Experts of a small language model.
Size: 13 layers, width 192, vocabulary 18911.
Experts: 1 pick a token, a softmax router.
Training: a variant of SOAP for the experts, 5185 steps.
Below are experts of layer 10 (counted from 0) of a mixture-of-experts language model. Rows are named router (the router's row for the expert), gate (a neuron's input weights, with its number), up (a neuron's input weights, with its number) and show model dimensions 0-191. Each number is 128 + 24 x the weight over its row's rms, rounded and kept within 0 to 255.
After each expert's rows: a language model's description of what the expert responds to. This comes from a sample of Wikipedia text that the model never trained on.

# expert 5
router [113 144 154 128 100 145 156  89 157 108 106  86 120 124 101 151 135 157 144 132 107 140 139 150 142 126 143 124 118 132 166 110 148 114 169 110 127 150 151 156 110 110  96 158 122 140 170 171 148 155 133 178 119  86 140 133 141 104 125 139 132 137 116 104 138 132 177 115 104 123 165 184 159  98 108 133  66 144 117 115 160  94 100 151 142 157 117 167  84  90 115 136 121 143 179  89 158 145 127 126 132 157 132 149 159  93 165 159 157 133 120 103  94  96 105 106 164 117 130 167 113 104 108 145 117 139  89 174 118 152 142 129 106 134 155 125  99 109 151 105 141 108 120 136 170  93  98 103 139 166 137 154 104 102 116 107 117 108  89 159 122 123 160 123 142 112 124 162 132 153 123 142  97 166 132 145 152 160 112 137 100 108 150  96 153 112 130 132 150 135 145 121]
gate0 [133  93 124 144 137  82  82 150 118 114 148 133 127 147 155 140 135 176  95 129 134 147 114 132 163 131 136  94 121 134 115 129 147 140 110 129 184 122 148 146 116 156 155 149 163 140 169 124 134 135 122 162  95 129 173 129 127 169 124 126 119 115 145 137 107 115 131 109  90  58 173 118 151 136 137 149 107 124 136 122 112 103 153 132 124 117 118 147 139  77 102 132  93 118 123 130  87 113 168 131 140 103 131  78 127 153 114 121 140  38 110 103 136 139 155 144 164 138 134 103 172 119 107 148 113 122 131 139 113 111 155 175 139 121 121 154 125 128 123 139 158 149 160 145 123 109  78  86 142 150 102  97 100  98 120 143 107  76 148  93 134 100 103 116 147 110 175 115 120 137 129 112 136 116 117 144 142 139 122 134 198  90 128 138 128  98 123 118 114 174 131  97]
up0 [127 136 108 157 131 143 104 116 133 137 119 128 133 128 132  83 123 151  93 163  87 156  74 125 116 120  92  83  80 123 154  96 128 149 147 117 125  99 116 135 109 146 137 133 137 142 127 147 117 139 152 122 137 121 155 144 156 142  96 126  63 117 153 158  98  60 144 105 130 147 158  65 162 110 127 148 135 130 141 118 160 103 100 126 127  99 113 140  81 125 117 130  89 106 111 150 105 144 190 145 106 132 107 132 142 122  92 169 155 132  95  94 115 178 158 139 116 157 161 112 110 129 132 163 116 119 122 121 127  61 138 165  98 121 132 129 122 139 131 135  95 139 156 136 181 104 112 128 102 132 141 127 128 123 165 138  84 125 133  90 116 112 137 140 136 127 166 132 109 139  90 102 147 144 107 132 138 109 131 130 194 119 152 158 144  91 123 138 109 166 132 120]
It responds to: Table contents after pipes, such as empty cells, dashes, digits and scores in statistics and results tables, plus some passive verbs like required and designed.

# expert 7
router [105 141 137 148 122 172 159  95 159 113 122 106 104 115 102 146 138 148 160 108 101 139 124 148 112 114 149 106 115 125 149  93 138 121 167 100 106 133 144 158 104 107 101 128 151 142 134 152 166 163 152 163 114 103 144 133 153 106 127 140 123 126 145  99 121  92 167 129 108 112 158 162 162 104 121 140  76 143 100 125 150 102 101 153 134 158 132 164  97  92 108 148 123 153 161 117 159 165 126 116 150 147 138 159 184  98 147 150 168 145 122 123  87  86 118 115 163 140 138 141 134  89 110 151 108 123  72 164 113 130 145 141 101 132 147 149  80 121 152 120 152 121 120 129 163  98  93  95 154 162 161 131  96 113 134 130 115 117 100 173 118 127 149 117 114  71  90 161 124 161 134 145  92 161 142 138 164 148 111 124 121  92 157  96 148 109 152 136 141 124 147 124]
gate0 [133  59 125 112 120 106  79 169 134  89 141 148  91 100 168 121 161 160 107 113 125 117 127 129 109 128 153 116 115 132 139 126 121 139 146 142 192 146 131 161 126 148 197 146 141 156 156 117 159 113 156 162 114  81 164 145 150 108  96 149 109 127 134 158 111 136 118 117 104  87 147  91 147 122 125 144 116  94 101 140 120 123 129 141 102 133 116 114 120 116 145 114 103 134 148 138  81 140 124 103 133 120 138 103 144 132 144 126 147  70 103 116 107 155 193 144 166 142 103 127 152 157  79 171 128 146 117 129 136  89 159 129 127 132 144 127 130 129 108 150 111 145 143 160 111 114 131 107 151 110 120 112 100 127 168 135 108  89 158 148 125 126 130 103 120 133 185  96 117 145 160  80 154 161  97 146 142 139 129 114 185 117 118 145 151 139 143 106 131 159 118  92]
up0 [122 103 149 104 148 140  92 172  91 122 124 131 120 112 112  88 137 184  91 102  91 145 115 132  86 121 131 131 100 135 136 145 122 142 143 140 157  97 163 122  91 126 159  99 133 137 171 145 115 135 156 100 124 100 139 152 122 109 126 132 127 140 155 166  98  60 169  96 108 116 120  94 147 117 118 139 149  94 114 129 167 128 132 115 118 101 106 125 117 116 157 128  79  90  98 118 119 133 154 133 159 109 145 160 133  98 132 172 102 116 138  97 119 153 166 124 159 154 121 120 144 129  93 166 101 120 106 106 165 115 139 134 102 108 126 126 148 147 115 158  49 119 122 117 144  87 132 175 116  83 143 126 125 137 160 131  95  96 126 110 129 195 131 163 147 164 163 117 119 149 103 111 143 157 100 137 150 145 111 142 147 135 144 149 137 126 172 151 132 117 124 135]
It responds to: Nouns for governments, parties, nations and kinds of people, often after the or of, such as government, politicians, United, republicans.

# expert 1
router [113 157 167 103 108 145 150 124 162 140 104  51 143 107  76 135 195 115 173 150 136 121 136 129 109  93 133 146 121 127 117 110 169 140 127 105 112 118 151 154  84 107 122 150 163 155 126 150 101 123 147 138 132 168 123 168 104 125 148 105 110 135 139 113 122 107 150 132 106 142 132 162 144  98 110 136 111 141 106 104 114 137 127 115 139 142 159 153 109  72 103 148 113 124 130 116 141 109 156 144 155 158 135 159 159 119 150 133 139 127 119 104 120 120 131  84 139  96 119 121 110 107 125 163 129 139  73 110 129 145 142 125 114 119 161 134  65 149 135 107 150 118  65 136 114 119  89  78 129 148 139 169 136  96 116 122 148 103  94 144 123  96 140 115 111 113  94 130 130 145 165  70 117 151 124 149 119 143  84 122  84  95 160 116 157 139 169 134 117 137 146 131]
gate0 [122  90 139 151 130 104  69 132 127  87 100 129 124 128 157 117 156 124 106 147 108  92 112  76 173 133 138 138  77  90 138 116 134 145 122 138 175 121 180 158 101 136 131 139 138 132 138 134 108 130 144 154 114 121 165 139 138 127 107 132  97 160 122 148  95 161 144 135 133  93 143 106 141 144 138 141 125 142 102 107 127 151 129 116 140 108 132 112 108  92 130 122 115 140 199 104  99 112 155 151 174 131 128 112 107 137  91  99 127  64 126 144  78 134 157 134 137 139 146 106 173 113  88 145 132 137  95 131 143  88 156 121 114 141 133 145 128 107 106 119 111 192 171 119  96  67 145 107 154 155 106 149 124 109 114 100 112 141 140 122 117 124 124 102 125  88 165  94 113 127 174 116 109  95 130 136 125 158 108 117 182  96 109 135 116 135 107 109 131 155 140 122]
up0 [117  73 121 139 183 103 121 137 106 117 119  84  94 111 125  84 140 125 130 160 111 131  85 122 167 130 150 104 114 136 128 134 116 140 135 156 138  78 130 118 108 162 158 108 117 110 160 128 104 158 128 171 101 147 148 120 153 120 107 126 110 130 151 150 118  85 128 123 111  94  80  94 138 107  97 113 150 132 129 166 140 125 127 141 107 116 138 143 111 151 119 123  80 109 107 149 116 116 181 119  89 115  77 134 140 110 100 183 101 107 164 146 119 157 139 108 168 159 120  75 151 139  99 153 174 155 141 144  96 103 153 147 145  95 139 163 115 132 118 124  76 159  99 108 139 112 138 155 117 126 125 150 117 129 168 173  70 119  87 143 113 132 155 125 126 122 130 132  75 158 153 135 161 142 135 118 141 129 118 127 142 123 119 153 156 105 152  97 133 146 134 116]
It responds to: Mid-word pieces of South Asian and other non-English proper names, such as n in Dnyaneshwari, wal in Jwalapur, ur in Latur.

# expert 3
router [117 134 146 118  75 144 141 112 121 135 132  91 126 110  93 157 139 114 150 115  99 138 160 185 138 128 143 109  90 105 114 120 135 135 146 113 156 140 177 137 111 126 114 145  91 155 151 166 106 160 127 122  90 148 107 158 110 121 146 108 134 128 129 121 135 105 134 123 104 136 147 145 161 126  95 137 131 171 127 118 170 128 138 155 133 137 175 156 145  95 112 147 103 137 129  92 122 131 137 110 157 149 170 103 166 128 151 197 171  87 124  72 111  95 118 106 151 108  90 123 122 122 108 143 112 130  99 120 115 148 140 130 106 143 141 129  68 126 146  95 132  69 130 160 108 107 125 100 119 135 150 170  64 102 140 103 122 116 112 148 138 121 135  95 168 125 120 195 117 141 139 126 104 156 137 128 129 154 105 100 131 106 117  83 151 111 147 168 159 130 141 137]
gate0 [137  73 112 122  85  97 103 138 122 106 145 133 111 104 146 131 116 153 113 127 143 139 115 101 151 101 165 117 121 108  90 102 132 117  96 116 159 139 153 148  94 152 157 185 118 136 128 122 150 126 155 161 125  77 170 143 165 154 142 118 125 166 178 132 117 118  93 140 103  88 137 125 116 157 127 147 121 111 107 124 129 110 115 156 117  84 132 149 102 134 160 100 105 155 145 180  68 109 151  98 150 109 158  96 147 162  92 110 165  94  94 103 140 106 108 129 129 144  71 115 123 100  97 139 128 147 134 138 111  75 156 148 114 139 125 127 127 103  94 131 142 141 137 147 112  95 137  97 158 131 118 121  84 108 159 118 114  67 118 160 106 133 103  94 144 129 160 131 125 131 151 135 115 135 105 155  98 135  89 119 180 104 124 135 125 142 126 117 133 154 133 123]
up0 [128 152 121 116 141 106  87 120 143 139  84 106 134  87  82  97 127 132  87 131 128 112 115 126 144 115 155 108  99 169 127 141 124 129 134 134 140  90 155 128  93 165 184  92  93 134 170 134 117 165 149 141 139  91 150 131 133 118 126 200  98 134 135 127 121  92 134 121 145 100 143 111 158 109 145 124 148 124 129 116 123 122 163 143 111 124 135 106 115 117 121  99  96  59  82 132 119 128 154 111 107 123 108 151 137 123 105 178 160 144 131 128 127 170 160 103 151 150 126  99 121 156  98 168  85 120 132 143 122 116 179 154 130 160 120 114 125 148 114 138 111 140 150 133 158 114 136 133 113  83 158 142 119 151 142 162  59 146 104 118  88 115 123 153 108 136 143  99  64 145 102 118 165 138  84 127 147 123 106 142 151 108  88 137 152 140 134 132 134 155 121 125]
It responds to: Inner pieces of English and Latin technical or scientific words in biology and anatomy, such as k in ankle, ok in cytokine, ric in extracurricular.

# expert 2
router [114 153 154 138  87 154 142 112 144 117 105 112 102 115  59 137 144 154 188 146 103 107  86 128 152 118 147 126 121 142 131 141 128  80 153 101 118 130 132 140 116  99 114 142 138 160 129 155 149 135 139 163 112 137 168 114 141 114 169 158 119 118 140 102 143 115 174 109 129 121 169 124 177 121  91 152 109 128 120 129 133 114 120 123 126 167 132 176  85  86 106 118 123 157 141 100 174 121 111 139 149 151 114 117 128 112 146 121 148 129 135  78 128 118 123 123 167 138 110 160 124 117 122 161 112 171  88 177 118 157 163 136 117 135 150 107 114 103 169 120 164 117 130 152 158  89  91 115 148 157 142 150 141 100 119 119 135 128  96 150 114  94 161 122 131 127 146 157 107 131 124 124  76 167 163 157 112 150 103 126  97  68 141 125 151  93 155 137 136 139 172 122]
gate0 [154  67 115  75 158 104  76 162 160 128 118  98 105  92 166 140 139 185 146 115 164 111  99 112 111 117 149 104  91 106 114  91 127 147 120 150 157 145 136 203 108 137 175 140 142 136 156 139 145 112 136 124 116 104 170 137 141 143 136 132 109 158 145 137 132 144 119 130  92 114 156 123 126 161 124 131 117  90 142 103  93 133 125 144 133 102 135 124 138 141  86 109 129 127 148 135 122 135 155  85 132 124 137  74 147 156 109 104 162  75 106 121 139 156 169 149 153 132 152 125 196 138  86 156 106 118 130 125 128 108 149 127 111 132  86 145 132 157  99 168 131 152 145 156 109 138 125 125 156 145 143 137  99 119 162 144 143  90 157 151 109 118 131 110 127 120 176 128 105 131 136 138 112 108 143 131 149 159  93 100 164  97 138 140 131  95 135 125 138 133 125 100]
up0 [ 91 132 120 133 129 116  91 130 112 120 132 129 151 118 121  83 118 136  74 119  93 129  97 140 147 102 132  98  99 126 157 127  92 162 117 121 149  78 141 128  91 144 139  85 146 123 124 166  78 159 132 136 137 118 119 128 154 129 123 148 124 119 169 155  99 104 115 106 129 141 137  70 144 119 128 125 121 120 146 121 152 118 130 143  80 113 181 156 106 120 125 118  74  82  99 144  88 125 183 111 105 124 144 149 142 104  98 155 166 104 115  92 114 129 122  86 113 161 159 101 133 101  96 130 130 140 106 160 145 123 136 116 113 141  94 159  80 107 138 110  93 113 101  76 156 105 125 148  60 104 132 118  88 145 149 100  71 137 125 109 125 140 128 147 130 110 161 135  95 124  80 108 114 140 104 125 143 146  99 135 160 145 105 123 122 125 130 107 133 140 138 104]
It responds to: Infinitive "to", modals and relative pronouns before a verb in narrative clauses, such as "determined to", "who", "would", "could", "they".

# expert 12
router [125 187 156 124 106 124 150  98 141 112  77 119 114 127 134 155 152 146 136 120 108 128 109 143 134 135 138 115 102 112 177 105 167 101 137  93 152 159 135 146 106 106  91 144 159 154 150 155 114 128 127 166 112 137 158 146 142 113 158 143 128 157 145 114 121  94 129 108 119  83 146 136 128 106 119 152 118 157 113 107 104 101 133 125 189 176 120 133  88 114 102 112 118 177 152 128 140 158 109 124 143 127 142 145 188 111 140 152 154 119 124 100  96 118 107 107 144 137 136 156 105 114 125 194 136 139 110 162 136 151 170 146 122 121 128 111 105 146 156 126 131 123 151 137 134  93  88 118 144 157 185 145 138 117 142 122 141 110  89 178 130 118 125  81 132  88 126 148 122 142 124 136  75 166 126 161 147 156  96  98  95 146 156  85 154 103 146 150 145  96 138 130]
gate0 [109  88 110 108 152 127  97 123 142 100 114 158 129 126 161 139 173 172 123 127 135 105 133 128  94 140 150 119 107 110 104 102 191 132 127 153 186 136 145 158  96  93 157 159 150 130 152 149 113 126 156 144 128  74 163 128 157 157 110 127 124 157 136 105 122 116 124 138 103 105 162 105 105 160 138 110 105  86  94  93  85 112 157 128 143 134 135 162 131 140 120  84 110 122 138 128  79 138 150  92 120 113 164 120 153 143 155 108 162  71 102 118 110 157 129 161 128 131 108 144 150 157 117 115 124 136 148 142 125  74 180 132 122 142 111 151  91 156 145 139 133 142 143 147  92 112 146 129 121 129 167 124  78  92 130 147 142 104 131 141 113 136  98  97 147 105 179 131 130 138 131 114 103 132 134 101 161 156  95 123 182 103 148 143 151 107 155 119 113 119 158 122]
up0 [159 114  99 126 133 114 100 176 109  99 133 123 150  94 114  78 134 144 137 143 104 120 123 113 152 112 131  96  96 139 147 122 105 144 116 108 118 103 118 156 127 151 165 115 115 129 122 141 114 131 145 126 117 119 116 159 125 158 144 176 136 152 122 207 119  96 134  77 122 117 115  72 159 147  99  74 168 104 136 127 131 119 116 130  83 131 118 118 106 138 139 104  69 103 132 162 119  96 171 122 126 136 104 147 154  96 101 167 133 169 120 105 111 110 155 114 141 143 131  88 138 111 130 146 101 116  92 161 109 111 140 132 123 163  97 150  91 103 128 172 109 119 130 126 149  83 135 120 121 125 115 150 133 135 138 133  87  99  90  74 133 130 111 142 118 152 183 103  88 149 119 113 165 129 122 180 128  92 134  92 157 132 107 147 125 138 149 116 101 131 149 137]
It responds to: Articles and adjectives opening a noun phrase after is/was/as/played, such as "a", "an", "largest", "vital role", "his career".

# expert 10
router [125 140 157  88 121 144 128  89 153 108 118 101 110 147 132 123 149 190 133 113 110 134 117 116 123 158 124 100 116 126 122 125 142  86 140 101 117 141 128 199 130 102 114 126 165 146 128 153  99 129 142 158 114 156 135 130 145  87 142 138 109 122 153 122 147 145 132 112 112 142 132 128 168  68 135 153 117 146  93 116 133 121  94 106 155 155 133 164 135 105 122 141 128 125 164 126 161 163 154 121 150 124 160 153 162 112 139 118 174 126 132 129 130 110 101  87 169  85 107 133 115 131 121 150 130 149  94 157  69 149 160 141 120 115 150 142 108  89 130  86 113  77 143 152 143  82 102 100 171 150 136 125  96 133 136 107 129 129  72 160 126 141 145  90 119  77 125 136 145 153  84 123 114 147 138 155 132 141  68  93 142 132 114  81 152  98 124 131 118 130 151 107]
gate0 [167 121 110 124 167  93  77 142 116  96 155 144 116 102 127 120 140 159 130 130 143 104 122 122 120 111 123 101  88 132 109 128 150 121 122 141 140 128 128 213 110 170 162 159 156 139 162 131  86 146 153 121 127 108 133  94 174 179 147 157 150 134 131 127 127 125 142 110  84  79 109  88 128 124 114 159 139 125 142 115 123 138 121 116 126 121 125 142 120  94 123 119  91 127 170 150 108 122 143 105 132 125 126  99 137 138 137 131 141  85 104 102 153 153 139 164 133 131 109 132 114 112  90 185 127 119  99 110 126 127 182 108 101 132 103 154 118 151  96 133 139 165 139 133 137 104 129 121 138 142 106 122  98 101 160 151 101 141 138 119 152 109 160 105 125 105 184 104 111 118 147 143 111 112 109 127 114 119  91 102 209 105 136 137 154  82 153 142 105 150 147  71]
up0 [ 94  88 108 122 137 133 102 157 105 129  84 138 116  93 108 133 158 161  81 130 116 123 115 165 140 135 124 118  79 118 116 106 131 144 129 196 143 124 134 132  88 142 112 112 138 112 157 171  87 151 188  82 123  98 143 122 143 166 100 128 123 136 126 134  99  89 149 110 116 136 155 104 132 157 106 103 144 118 131 104 188 147 117 134  90  97 154 115 117 148 127 116  93  85 119 171  87 104 189 152 100 108 142 121 150 130 125 128 160 133 163  97 109 168 158 121 132 160 135 147 125 131 102 157 109 133  89 166 131 132 110 163 141 150 129 118 109 144 107 140  83 120 151 119 128 138 128 144 104  99 133 126 121 127 139 118 101 100 101  99 133 127 130 148 122 137 141 119  81 135 132 113 107 134 132 151 118 178  71 116 170 126 140 151 147 136 139  98 160 109  96 110]
It responds to: Years, numbers, "the" and "all" after in/of, and words like South, New, century, especially in census statistics and birth dates.

# expert 14
router [129 135 185  85 109 154 165 119 143 134 118  59  80 140 121 161 152 134 113  79  99 143 122 145  92 109 101 118 134 144 137 147 137 141 143 107 125 139 119 144 143 129  84 135 125 122 137 174 104 129 118 159 125 121 141 168 106 123 147 137 108 161 104 150 162 129 125 103  80 110 137 133 138  73 121 120  96 138 100  98 120 115 130 120 140 141 113 142 131  98  78 117 108 138 120 115 149 121 139 107 105 151 167 126 153 117 135 158 152 130 176 141  98 121  84  74 141 137 114 136 148 120  82 150 102 100 120 132  87 143 185 120 145  99 147 143 150 135 172 131 113 102 124 134 136 139 123 124 140 135 151 135 119 100 206  81 115 104 105 162 130 115 151 146 114 142 123 154 102 136 155 135 137 175 167 121 144 114 107 145 122 121 105 131 156 113 145 185 161 147 141 113]
gate0 [134 101 136 103 166  99  84 149 149 107 126 150 104  86 160 134 104 143 121 124 138 116 114 159 147 135 137 100  89 116 137 123 145 115 136 116 187 169 140 164 107 152 177 169 133 133 129 148 143 174 122 138  90  79 154 115 113 147 120 130 104 146 132 137  84 127 136 131 100 110 170 120 158 134 132  99 125 134 109 132 147 147  95 139  95 124  94 114  77 113 101 103 112 122 139 140  84 149 153 122 153 111 149 141 137 138  96 109 141  62 106 120 119 145 157 120 130 156  98 127 154 126 119 158 134 119 120 155 154 100 159 119 151 149 120 139 106 146 139 133  93 172 173 140 102 108 131 112 188 152 117 129  94 121 115 164  95 117 113 136 129  96 159 104 107  91 180 106 128 114 150 123 139 137 147 154 123 136 137 138 177 120 119 156 153 153 183 163 124 145 154 108]
up0 [117 103 109 122 172 102  92 139 155 116 108  95 132 102 112  86 106 160 113  80 137 140 130 147 136 145 103 102  97 163 136 121  93  94 142 148 180  92 144 181 114 141 170 138 123 130 154 151 124 139 157 108  77  90 168 132 125 128 116 153 134 150 124 186 102 116 131 144  74 147 143 105 177 151 130  99 131 138 117 142 151 108  82 138  76 116  96 120 109 133 102 100  95  96 109 126  91 151 156 126 138  99 120 162 148 141 104 146 131 107 121 121 133 143 153 140 160 179  84 136 126 118 100 146 126 122 113 149 153 108 144 102 154 126 134 124 120 140 132 150 114 143 118 107 121 109 120 151 149  98 122 134  98 169 130 137  75 122  93 143 117 136 129 135 120 114 153 138 129 139 107  92 130 159 149 126 139 161 124  96 169 149 109 176 180 133 147 158 101 142 120 126]
It responds to: Decimal points, slashes, hyphens and digits inside numbers, coordinates and units, plus list dashes in infoboxes, e.g. 71.09333, km/h, ^{.

# expert 15
router [113 137 137  87 123 169 136 111 137  72 107  99  75 138 126 152 131 173 137 143  91 111 123 136 142  94 137 152  97 126 117 103 146 108 154 121 132 155 144 146 137 104  83 150 125 137 141 157 149 157 138 166 127 129  88 145 105  99 107 132 113 132 115 125 153 122 197  80  67 113 141 159 146 130  92 118  95 129  72 103 121 112 106 149 131 143 130 158  83 117 119 143 126 118 156 101 169 104 151 127 101 147 114 155 139 112 140 149 130 143 107 120 105  93 123 102 159 118 108 159  93 125 129 145 114 115 122 177 131 150 150 140 136 120 146 165  84 142 140 108 170  83 109 111 134 112 129 116 123 134 168 148  93 105 139 112 135  97 103 143 136 122 169  73 123 136  90 174 130 132 142 136  89 133 168 151 175 132 125 104 124 122 110 120 138 126 116 132 157 128 159  97]
gate0 [141 104 129 120 146  81  91 136 154  80 129 128 125 115 173 116 144 162 149  92 127 106 136 109 151 138 147 140  97 101 126 131 108 133 116 149 174 160 148 158  92 171 167 143 123 149 168 123 141 100 147 112 121 117 141 130 132 134 121 161  94 162 135 123 165 128 123 140 104 120 147 114 130 151 129 122 106  76  99  95 110 181 101 151 124 108 128 156  81 100 128  86 119 143 121 129 105 134 153 119 120 151 162 130 129 128 125 114 148  84 139 104 149 169 130 164 130 119 103 172 143 106 108 153 138 121 101 146 100 104 186 128 114 157 107 154 112 135 108 157 132 158 184 162 152 115 119 120 126 150 141 122  92 109 135 161  97 114 127 153 124 114 147 138 147 131 176 105 113 132 167 114 114 126 129 156 141 147 133 109 195  96 141 158 107 126 191 103 142 145 165 112]
up0 [148 112 109 162 126 128 129 127 115 125 109 109 135  92  99  82 131 149  92 134 105 126 101 159 145 122 127 128 104 120 153 124 137 133 118 145 134  97 177 147  86 138 158  86 149 139 149 145 139 124 142 128 102 110 129 132 163 129 145 141 109 163 157 161 126 103 172 134  90 116 109  95 147 148 109 176 125 125 160 132 153 120  89  99 109  91 169 144 118 130 112 110 128  83  62 137 101 154 190 104 119 101 128 159 163 140 156 149 157 114 103 103 124 166 154 116 118 128 120 117  96 153  74 132 149 110 100 152 137 142 169 144  82  78 104 145 142 130 124 165 117 154 129 144 132 135 146 138 142 126 136 112 114 163 146 157 102 119 108 154  97 112  82 132 133 135 157 122  82 130 124 138 120 134 108 132 154 130 126 114 170 107 124 198 160 125 149 146 134 173 136 108]
It responds to: Line breaks ending infobox fields, paragraphs and table header rows, such as after "Class: Aves" or before "==Critical reception==".

# expert 4
router [120 146 157 118  90 159 140  94 153  98 103  86 125 118  93 152 132 168 142 128 108 133 121 140 143 111 155 122 112 132 156 106 156 117 181 111 106 147 143 149 101  98  95 160 133 154 161 158 136 159 130 173 105 115 147 138 140 111 117 141 124 137 121 107 131 108 164 104 109 104 156 169 170 103 106 133  69 159 131 127 165  87  89 140 153 147 134 154  99  85 111 146 116 149 171  99 159 150 133 147 130 161 141 150 166  87 162 155 156 128 120 100 105  87 117 104 162 121 133 150 118 103 116 142 111 137  92 173 130 142 147 128 105 138 161 138  96 110 147 115 141 110 107 139 161  95  92  96 140 175 142 142 102 109 124 116 118  98  88 141 131 122 147 118 131  94 127 173 134 154 137 140  95 161 140 146 171 158 109 131 106 107 155  95 153 119 128 125 139 132 159 142]
gate0 [155  73 153 140 102 110 111 144 124  84 103 127 153 104 111 125 140 185  92 154 109  77 153 115 138  91 147  80  96 109  82 121 145 105 129 105 173 110 146 164  97 119 160 150 137 131 165 124 138 143 161 133 145 112 175 116 132 148 107 142 127 125 133 116 131 117 128 124 113 116 129  94 148 157 143 145 133  92 141  92 115 103 115 133 139  87 101 126 107  85 112 123 112 110 159 138  94 104 138 106 164 121 147  92 129 126 124 130 128  50 109 125 120 155 136 125 142 134  86 121 144 158 101 115 112 134 129 130 111  96 143 124 134 127 129 161 102 143 139 134 150 170 153 157 126 104 119 118 147 127 134 136  77 115 144 125 139 100 184 135 116 115 124 101 130 122 166 137 108 118 156 122 133 114 110 130 139 172 123 105 219  86 130 132 119 119 169 145 113 170 122 106]
up0 [138 101 143 117 111  89 124 143 100 111  80 115 146 129 111  73 154 174 110 148 145 164 119 143 115 146 135 134 113 100 131  89 102 140 126 155 144  68 179 147  80 142 128  94 113  98 154 164 124 162 177 131 107 101 126 120 165 147 123 146 106 136 122 148  92  91 130 106 143 110 120  91 134 141 123 141 138 143 135 125 155 131 113  84 112  75 114 136 108 104 133  95  96  81 119 171 104 147 183  92 123 111 142 141 130 138 119 144 131  94  92  98 134 137 142 122 132 148 145 104 100 124  92 122 133 121 120 136 136  58 124 122 111 119 152 164 107 105 114 140  70 127 131 145 155 110 118 120 125 120 142 129  96 141 143 136  88  77 119 104 123 133 119 172 155  97 143 108  92 155 124 136 132 139 119 149 157 112 125 136 173 120 125 160 148 103 148 142 137 176 104 126]
It responds to: Clause-opening conjunctions like However, because, when, although; also pieces in the middle of foreign or Latin names, such as Crisó-l-ogo, bre-vis.

# expert 9
router [112 136 141 131 109 174 157  88 155 107  95  99 118 125  98 150 149 165 151 126  99 141 133 148 130 133 130 103 115 156 155 109 161 104 170 123 121 148 149 155 101 107  93 140 129 156 151 155 112 151 143 175 112 134 132 131 134 117 139 145 119 130 129 117 122  97 153 104 103 117 176 173 175  98 108 118  70 156 114 120 155  94  94 158 158 154 121 155  86  80 125 145 113 145 167  89 167 165 124 133 124 156 124 145 168  97 161 163 155 137 117 107 103  92 113 110 175 129 117 150 113 113 117 146 117 133 101 170 132 134 136 140 118 138 157 143  98 113 151 114 127 110 111 119 178 100  89  85 132 180 154 147 112 101 128 117 139 110  91 160 128 123 142 106 126  96 111 163 126 150 125 139 103 157 147 141 164 153 107 127 110  89 144  93 143 126 132 135 148 136 158 129]
gate0 [147 101 130 132 114 124  66 153 122  84 132 144 125 125 130 119 179 167 122 142 127 123 107  99 117 121 174 127  97  91 125 119 135 146 140 137 187 143 133 151 105 135 170 111 155 149 145 124 118 168 148 116 122 119 178 141 184 145 133 132 112 143 129 166 124 123 121 137 104 134 125 126 143 129 120 143 122  88 123  84 105 113 136 137 133 106 126 125  88  88 101 122  97 130 132 166  92 141 159  94 136 130 143 137 168 157 122 141 173  68 154 110 123 149 159 134 153 121 150 139 161 127  81 111 132 138 141 159 139  86 154 119 122 143 125 147 110 166 109 145 118 170 150 144 128 130 121 104 150 139 108  99  92 118 154 140 148  78 159 132 161 140 118 127 143 111 204  84 107 121 154 149 126  95 123 114 133 166 125 130 197 104 122 117 145 108 116 109 140 155 160 131]
up0 [130  66 130 117 151 157 123 110 125 121 101 108 158 116  84  98 135 151 129 134 110 117 103 100 141 108 125  97  85 120 147  93 119 123 118 148 137  99 160 136 108 149 149  96 136 115 155 159 117 182 122 130 114  89 163 149 131 143 138 147  99  91 146 192  99  85 125  86 153 120 132  94 187 115 135 142 149  90 123 124 144  88 157 114  87  89 132 119  97 111 156  94  77  92  92 122 108 153 179 132 106 117 125 149 161 107 111 149 147 126 145 107 134 173 176 143 116 148 114 129 123 107  89 146 146 131 124 165 141  72 149 127 117 133 147 145 120 137 110 138 104 133 118  83 145 100 120 140 113 107 137 115 151 145 154 143  89 115 149 111 121 107 137 144 172 140 151 122 118 118 113 136 117 137 102 166 141 104 113 100 171 118 118 161 164 132 149 117 135 139 116 140]
It responds to: Words inside proper names of events, places and institutions after the or a year, such as Battle, Volleyball, University of, San Francisco.

# expert 0
router [108 131 143 112 111 141 159 114 153  84 108  86  96  89 128 162 132 123 133 108 119 175 121 152 105 148 128 143 107 131 155 143 117 101 153 120 128 112 166 147 120  98 107 137 134 131 162 161 147 138 133 137  93 138 102 128 139 111 135 124 136 123 120 136 137 164 127 143 103  97 135 158 179  88 119 140 117 175  99 102 129  96  81 162 113 124 152 152 113  96  97 113 128 110 146 124 163 111 123 121 144 136 176 121 159 118 154 117 141 115  98 105  87  92  77 103 148 125 139 190 145 123 102 145  94 165  86 129 117 136 155 116 108 174 136 152  79 157 141 111 118 106 106 157 161 113  73 110 147 133  98 170 102 117 143 107 160 120 130 151  96 115 127  83 124 104 109 156 170 129 147 111 115 143 133 154 134 125 122  72  89  93 146 120 119 124 135 111 163 144 134 116]
gate0 [152  72 101 109 145  86  76 132 122  95  95 130 111  86 134 115 147 155 102 105 124 134 111 130 124 128 129 129  75 117 126 121 114 110 132 167 196 150 181 157 110 167 165 116 122 130 166 124 138 169 162 136 135  99 174 155 141  87 139 139 120 154 144 135 107 133 111 121 110 133 122  95 128 128 109 140 145 133 108 113  83 137 119 155 115 127 116 120  94 112 121  73 106 111 172 170  86 129 143 111 115 107 134  90 103 157 146 128 160  90 131 144 115 145 129 147 139  91 126 133 164 138  90 159 149 141 125 126 122  66 177 117 130 131 104 152 122 151 110 137 129 148 150 145 107  97 140 124 129 152 119 133  83 117 136 152 107  77 122 128 133 111 114 126 140 125 133 107 107 133 148 181 129 110 118 118 121 122 104 126 188  90 106 122 158 149 138 120 172 124 122 100]
up0 [107 120 132  97 110 129  84 139 104  98 103  75 134  87 143  72 133 165  93 123 125 153 109 154 116 159 124 130  84 136 139 112 112 141 152 161 129 105 133 126 114 151 161  69 107  99 127 142  99 128 131 105 128  85 154 149 171 134 144 127 113 153 114 157 142  77 132 118 106 116 133 129 137 133 155 138 154 135 108 180 142 113 136 151  98 116 139 124 102 101 116 106 101  78 111 157  88 124 166 157 118 103 154 157 173 119 106 149 147 138 151 111 134 162 130  97 142 154 135 115 130 122 102 163 138 167 131 125 149 101 158 137 154 125 158 119 160 127 116 129  97 142 174 124 168 124 137 154 126 115 147 120 100 148 142 125  79 116  97 109 131  87 114 159 151 150 144 133  94 151  84 108 141 141 123 172 142  91  89 114 167 144 121 157 159 153 165 146 131 151 129 131]
It responds to: Short word-opening pieces, mostly single consonants or clusters, beginning a longer word in running prose, like t-ails, h-inder, prot-ruding, eff-eminacy.